From a checkpoint of a small mixture-of-experts model trained on Wikipedia: vocabulary 16384, 8796 steps.
Below are experts of layer 5 (counted from 0) of a mixture-of-experts language model. Rows are named router (the router's row for the expert), gate (a neuron's input weights, with its number), up (a neuron's input weights, with its number) and show model dimensions 0-159. Each number is 128 + 32 x the weight over its row's rms, rounded and kept within 0 to 255. Numbers have three digits each.
After each expert's rows: "gets" lists some tokens that make up at least twice as much of what it gets as of all text; "mostly gets" lists some tokens that are sent to it at least half of the time. This comes from a sample of Wikipedia text that the model never trained on. Tokens count by the router's weight.

# expert 1
router:056093162156066153113094122178125097176136118139157123147129086178084123130143110170128103203167148147093139084162152161132186156080128142209135110100110110171135131095079142136079087136158099141129151127156185105171145139095148090112122101141119173149161150081117116068133166116165141083112164094158123100124160125167166167104117156116109068157167135112101162068152076167159134122143130156162184133133138085138140099132117091103134141144148059092152108074127095076178127183106151
gate0:139127104139102161117111109143143161147089153083089123133178114168131134138121077139094105134131128144121106108156141155068100165069142117085100155124197118162129090117097161159116153131114092148111131092103101097095073172121100126095156105116091108106122156115120138092122168129159119160065104107132163121160127084127171132160151124109098112125155137158122148192122082158202080117163147160123200146113127109158062045135164143085116109095061124096147121098157105107130047110107106
up0:129106132131089162177131062132135123041153168124157112127089145118140116096131132174146162163134123109105190076131093155147086117129102148140120097080131110112090111178151140111114073135092177104105132174086104118105199139180112134122073154094088137110127094135161183149163131163178186069201146167131096172134057097202079146111135162104176145113183130175113136106145160168154104160108131100130124089151085117154145130161126126123111114199124105108176118124138202080153112135072166
gate1:115121109144124088117117105118094110177099143145108124088135185147137134106122158132157072157112168174136129096103167155186183104136097176124144152105079132144113164063096093099127077153102113171084146176074088136172183155108095141172130092091170155134101118101126146115138117156111083092122070172055090100097154096108124129129066067119098135116137175176112137095137106116116084121132192123112133201135126164141132089140169145152108171108134171153090150135140097181119106151070130
up1:187122135118124120095155094109205122091154125181082154121124117107091149187128088130197107085142134103083155163167056128162201093117113122153148049147131165060173109110107115155171148170170111134099123118112118110124122135083093121107159169138126147081154085128155092082103174099172126158142159132156085136113133113135139101146125090113074071081145104145128141158116124168103113093136084129139131105125145185102100133114124157074082181142122180146140072116126078107121162173102207
gets: " and", " |", ":", " of", "-", "\n"
mostly gets: " &", " La", "=", " de", "==\n\n", " Saint"

# expert 14
router:105145131107158128153194137080145187139135102135203096106075100085135134104162085106103202082124172108095148164098128106135066120060175080138111111075148122115097137151059145150149085135113115103118104109148101152127086154102134139101136101108108101148097106148117144076121178181159120137102143128159094093058113114161072134094150138104135136171110118142174151126092114151086159174118159125130092103091128169149150108080133140168146086126063096108132141134151163138113067201129178
gate0:086145154179159097132102101144176108164124088125077135115087083142176097098198149135129131163114146128087165116153099166112132139176135115093131126098096098150050149136176104093166106161142091086139090106134154108068185127144084185146081077156156130118082126100137138172178120150110086145095059168096120160174054137122092127100101197154206088167147157147186177160104155130143123127086132129174084136178094124094078087145120128084119144064119141108166141123114142160151165128158153
up0:152139156125120145126164140137181129134094209162109105171090130159195112192093142124111138180071097155082145081111148109105152081094160109087148128103132166149153130078107094132132139124143130150165109121117147137103097111118105127118131135159083164144086140112159155141107123082127145048123065172143157146154135150122095158113175132122155141106122103178134130156155129163071181137123167116070156105146075096168146109153062156014133085104093157129130136151159131114089116098149125
gate1:123106162133097191144154121169175040102140163102126119115142113161101114076134149144107125114143095078135120097112090155114155154081143107078105107081082121181122125075127097095181160159141103156125139104115109125113151128083132088147092080077089053121130116177106087138134150175117128051123130161100127098116136143160131059144173139106161119163058101154110089125143102146132066036150108216143134125169081133149169104131112110058109159161116169115125160114077165118153101160172120
up1:148085134105126136156144152172128109122159130198090137113088109137152141181058165162130086131107116091165152097131112137072155128159119135105130124098139101082146111107116122111168176075102141078110050064145113104143137162083152129178158144142167125088177120144173143126089146115136098127134168094131120135106114164178082139093082164157130150067163089134106120109078136162104164127089155088141134140095098138100133081155139136150186145099097118154145120104091114081185091127107098
gets: " of", " in", " by", " for", " to", " on"
mostly gets: " by", " on", " in", " for", " out", " over"

# expert 10
router:155162116066066121097105185063149128110164141097148120132105099148085107144125204111054152165101140160106186172115126129135121112105144154096076087090172076129174165118117125112165098138171138147097085185148119086134138166140086151105163165158079128149117151107153140127182098141120143153126133147145120112136105103101103105111099118089122135139160095186165174106146114169057170106144093090164119070179094201119154144154161128136120167141103107140100113114113065101115114195084120
gate0:133139132132130161114087155130112141114111119181124142179206096066143109154102141097152117174087179113144119087115090188138124095113102156140134089154155180199150158125207124130132100022121138102134156134063151147145083175138118119167161175154115164147103187122123164146169101138120141114133115123145138114164146112137152061139142090151167104143161184125107102141123121121132070085134119145084086164099164147148119125104181094117126087080107075118110180108098134156138102130115225
up0:147151202079163109123130170097135108070116123082126185065115142092197127115127122120181179182108151149082108105082149137079099084077163149122116087159125115122118166116074172202184126108097156094102069111120098140136107094161148225138183151132136116092150137127142129104111082183106145081205153108138139109152133142143148127125158078104086160116120110155100118176107179109171111106146102081091154108175086107150147164112108200131096126152148111145153076177091134098075132103135115
gate1:104123134095114125158136115162093102154115134135116174062134149129100105156194190090153164109106064125160213079106127154054129154113112222114169137174109104158078155099165060173130164145117164097070124060090123125100143006145137152131193103109124153104084118128168133120132081087112077130111098156103136123155155136082165138133129152143123067105120151122115133093072157098046081153089112082057112116153152135103076156091115128149160140144119141138111119150140179173097087108113136
up1:156159121117091119126118136132091131121143105109119134108094087056133131071153080088103090108140126151116099025124174095109120089083088160141168070089096060114186144142098128152121137168148120129094127107161068165139198066099170084084122098099136163063165124144142102195103099150157092146136167127153093152116183158121178099137135135112090124115102125104089144165179133095136112180154144111099131126180121135183095149145078137144111147107120145147103139144142088064094116136158177
gets: ",", ".", " and", "\"", ";", " ("
mostly gets: "\".", "\",", ",", " States", ".\"", " them"

# expert 15
router:173158126160107070135122125155096122139155097159198104102082116100151193150124102095124134153139165134145120184148086199128136157123108131156092077159169082193141145105151165104083132155104161066133139207115154132130097132138101068123078123153111115150167117086076097205215155153159174078116180123144169178131139167175093127101078124163149150160168109154112080099105155143178139148200125140128099136126079146133107152114119136109135129109081139109101073031151160142115157085134124
gate0:128139076156183189111056131093078092213096139136109136139117107108115168045135123140165127073134111159142116133085117111157123128099098152175175134198101162110128114126116064135099056151158191129153152154106187170110160089127118163102131135137152129082122130151166150125165179138099120140111118161120120132142170069147082150127156160137069127149120144113122117079091128090117145115047203154114099146127132140118173182105106067190127137112172055138161160161093132090160149112140184
up0:161115161120081098117187162141147138140173112069154176122070132095101071140141100101142122160053113088125182175164140091125150093168098171088095181106143081095099133160113178103144177152086107136122094110077100051129101126118153084058201170098156105135152131183111099183133104151100071127132121081095099134126138122140164144116132097121160121107129049171166088170173093170112148073129123123138171095141104185118098124096201155128113146171120200092124107127155097178101166119151127
gate1:108151155121130091152098112093156137108115158131077159099130191137159102124134177209117081135101105083164103123123095133131146089147088125203159102107097112150114130108111105087150120151117140120105168137109137120114160148167136130152124151087195138148125134164159123120132150152152114165093055188114127152134057112116111048082074106146133090115130137214149127185167110127038097098034163085068130163110190139152181144138112165106055134131123159056124181137134152175192128140106142
up1:150117153131134094135192133146127147135123085113125121080144140122139166177068178216179115133193149104127160171139150124177147139146077123185129119127128185081191177183169160139128092132137105103081130135116211106084134141114078165118166183123190093143063116083157113128160117097146110115117111113149103138178116160118101169114087103144114168175163140141184128131121150131093124055129048087144101124105125185140147096079125095125160133100117140100118084135050157158144147125129164
gets: " and", "'s", " was", ";", " a", " is"
mostly gets: " and", "==", " were", " are", " had", " has"

# expert 5
router:185128157102132070066153147104188162062124156080147155128070134158173102126170101096111147168117111170081131165121159095173145091139101061134147102096136080146097175134127111142110124176166140099121111133153155121095149109108099140162154087105138141136188161088130097153123176151162115179124129094106118074103074142143160176121141129109124095064085104218085196154137176124151149205126118113154166070114143120153114134085151149067151132144095127087182129070186075141177157148077163
gate0:115109120201098161108154140189129139096100114120121153109121119165128066084129143097108112053103130105122106112114106163022138144142142065121173105143143160219110126137145095137147199139074117107115116137117070147073102122087111140133114097115177102111156154108151163086160092116095140113149139128089099130070144172154153159162143108134097107116086138146138145134138147155143101100162128113152160093133173073153121102107151100153174105117195180157147181099097113103148150137126101
up0:179115148136151110108112106106131135130078146134109120125085189122198155116112062120142158133189174065107124139093101125117151192140140098123094150112154105117113151187121149147095140097067116193119066103123142141140114130082126083200148094177135116175103088105122127153156118111131178184086111143122089102097171137076159160115152189110147090188061109122134136103142171148122123121165142118084166129146137149144084076126071078135114111142160116092154111074157167099124162139122129
gate1:074081116159168152166156136136145112160107058117106099140135173160118106169125137068123042097152129128122138187113072121117092141137086085117111192167128099174140080103127174119094148096108140101178138138100130151136108133199035099128093164136118109172135119092152090132142149143151124186118101133131099051140116141130130131141153119165149093074149191118144134170140106134129137134118119114102053121153114117086121066140180112141119116180172153107153153150163149119185081098156073
up1:165141119154123091165192167171218155105131143162143127152114157144124074136163135116139157173099179159110090184164135124137117184145152082133086113117144088137115050153072149117152148165123127123142183164135140094162053192106083148129143168128138167145131129103171110162122136167093139165104095107084077118105103115110124142166102056081106074166157156144119169138127158122139152120160104136140106164096114230143193088127127074094106098091103162095153127139104152114123106098099123
gets: ",", " the", " a", "'s", " his", " was"
mostly gets: " French", "ville", " a", " German", "ara", " several"

# expert 11
router:146119120132142107114126151100148129105145118170136126101208081146116095137158182117116151174173102128112187151154128113096121152144156154111158133126145083094073171122149099148113160158128122096103125138169152120191176083120119125173132134148066129154128170103110073141079120114128141180146136157207117124100115124137102139074140145128130107175100113077138182138149153167187140166093132119086115114109202131139122080065188054102145170127087115074190109112151078100134154121141126
gate0:184159151117166047103108110115118125068086143112138143147145193151105121126149185100165113122159149078110172144039106185150124173112168171206077111194184178107134131082145070157160131128123186107072134169132133135101186096118108139131127153126117079106131080128130176097178137162101107103109166151130226172205131120175122113095122152106184146156120133119145138144127124127138121147095092072114168142125178098143145138138185206141117076103125151133146034133155113100139177133092141
up0:144191095147063250048148084114127132167128121150088097144118140165141112144159143193124142167127126176152150146140132170106149073126119090144168157105099203174142116089169153111096116145136196176188156065097148092125098163103125157174159131093113187183131107152129097155111098068167081067142092129070066122079148057101101168142100188159102140162124111102122139162127104122129121101134126109125119114085141118138136075123114175141127093189155174095132169123127125163114120164130109
gate1:143101145179118118113120125128130094104120096115181162196176095113092117078087198139138146157118104104095120215124167066144110205118129112150163094126179120145142150114103142215135079136153114158082127148145166124100083060172174083166136105193154110170132159106128148133145140156117129120177081182138132149137220148182143104178144184116099116108154159161155178090101128164096140165123124140119082131195130128074163170123073103102140094110140151173097169155175108125123135144133140
up1:144108117189170096134142120082137145163152118171168132191111120104155089118124177156140132162142155146097098152122123136109101209091130096110124095068125118147112102132071150206143131135081101107098140144194147124088135175105160070107143080146172087093125167077108078164137156120088198080199136095139077171099198117160103159141148134138140117169174083139128165090186114168138138108154144119122128143084147128145123120103048072094114119143123149166093109177153128117028070129109126
gets: " ", " the", " K", " D", " S", " T"
mostly gets: " T", " S", " D", " K", " d", "j"

# expert 9
router:135069112162118080082122098106106161144153121191122136132164082103153091151091107183113122161185089146149141111105149097118173089162141103127187138120089168158115094167164133109097054146077146161152139153119183074133145163158077139163128136124151131150127156081132123088127106144079141083118090107190112139143121148109126074155100138148148161165108122117114190164099173109077112172160109110126157140077161132149130122148158073149112119081223127040166158172111116081122167120099085
gate0:097102161094164099048177061140080117075106145139136101145138111120145139148105103135101159142107078076104115139131116108123098120109158110105088163115123166096101194120133178104120114115166098094154096206128134144138085117057159095146098152168113146099067097203120110122146128102112172185072106121097098071114152138183184126053097175162127086097113162141079124101103101077138119122082070125082120179170165138160113162134151162153165072127148107146130109077113180123094149112143116
up0:149102142099163149109146101105113134113137107104069126130127140181140122107067110114160127142108123111172157064103089131116063159142109145112143141146125197104127159157189179169154175134184097157146056114141105152103121116135108099123075144105127052089148105180100116107154149114095098218093073142083111089139214160092130128082137104128121139134104202086157111179076083145075163153127106106129178151136205117108124190074178149154140126131145120124126047127157145132165172168104191
gate1:108123162107154182093110111177121155078090126137112110168089102115119112084218105130161183151172168107121156158135150115087122101080095189140147105119140119073138153159076149158146148105046138175145157109041168146116120144104148114121173165127118155085107148130078099107072093052157165181154140107169124106096107081117157111117120084159133098150150108099119099126143112118131124156120149137153151148173118142119077121107151128101180126098098134071111123128182121115139137224140099
up1:079155177148115176120112118080077149138182180093089126160103153060160208168121146124157099127087177128109103182155142117116102167175102109136145105198132074146130097140140141139157137171133167104148135047166126187169193066139064085159108118103170105103120156117142094149101121135134143136134145097153095176185112115184111133092083136173088127119173136116095127083100125087170110074092144120137118156151137138147138131084129113158150129113081154144206142158078111167117068122125149
gets: "-", "19", "|", " |\n", "ac", "B"
mostly gets: " As", " David", " Bar", " Tom", " still", " Mark"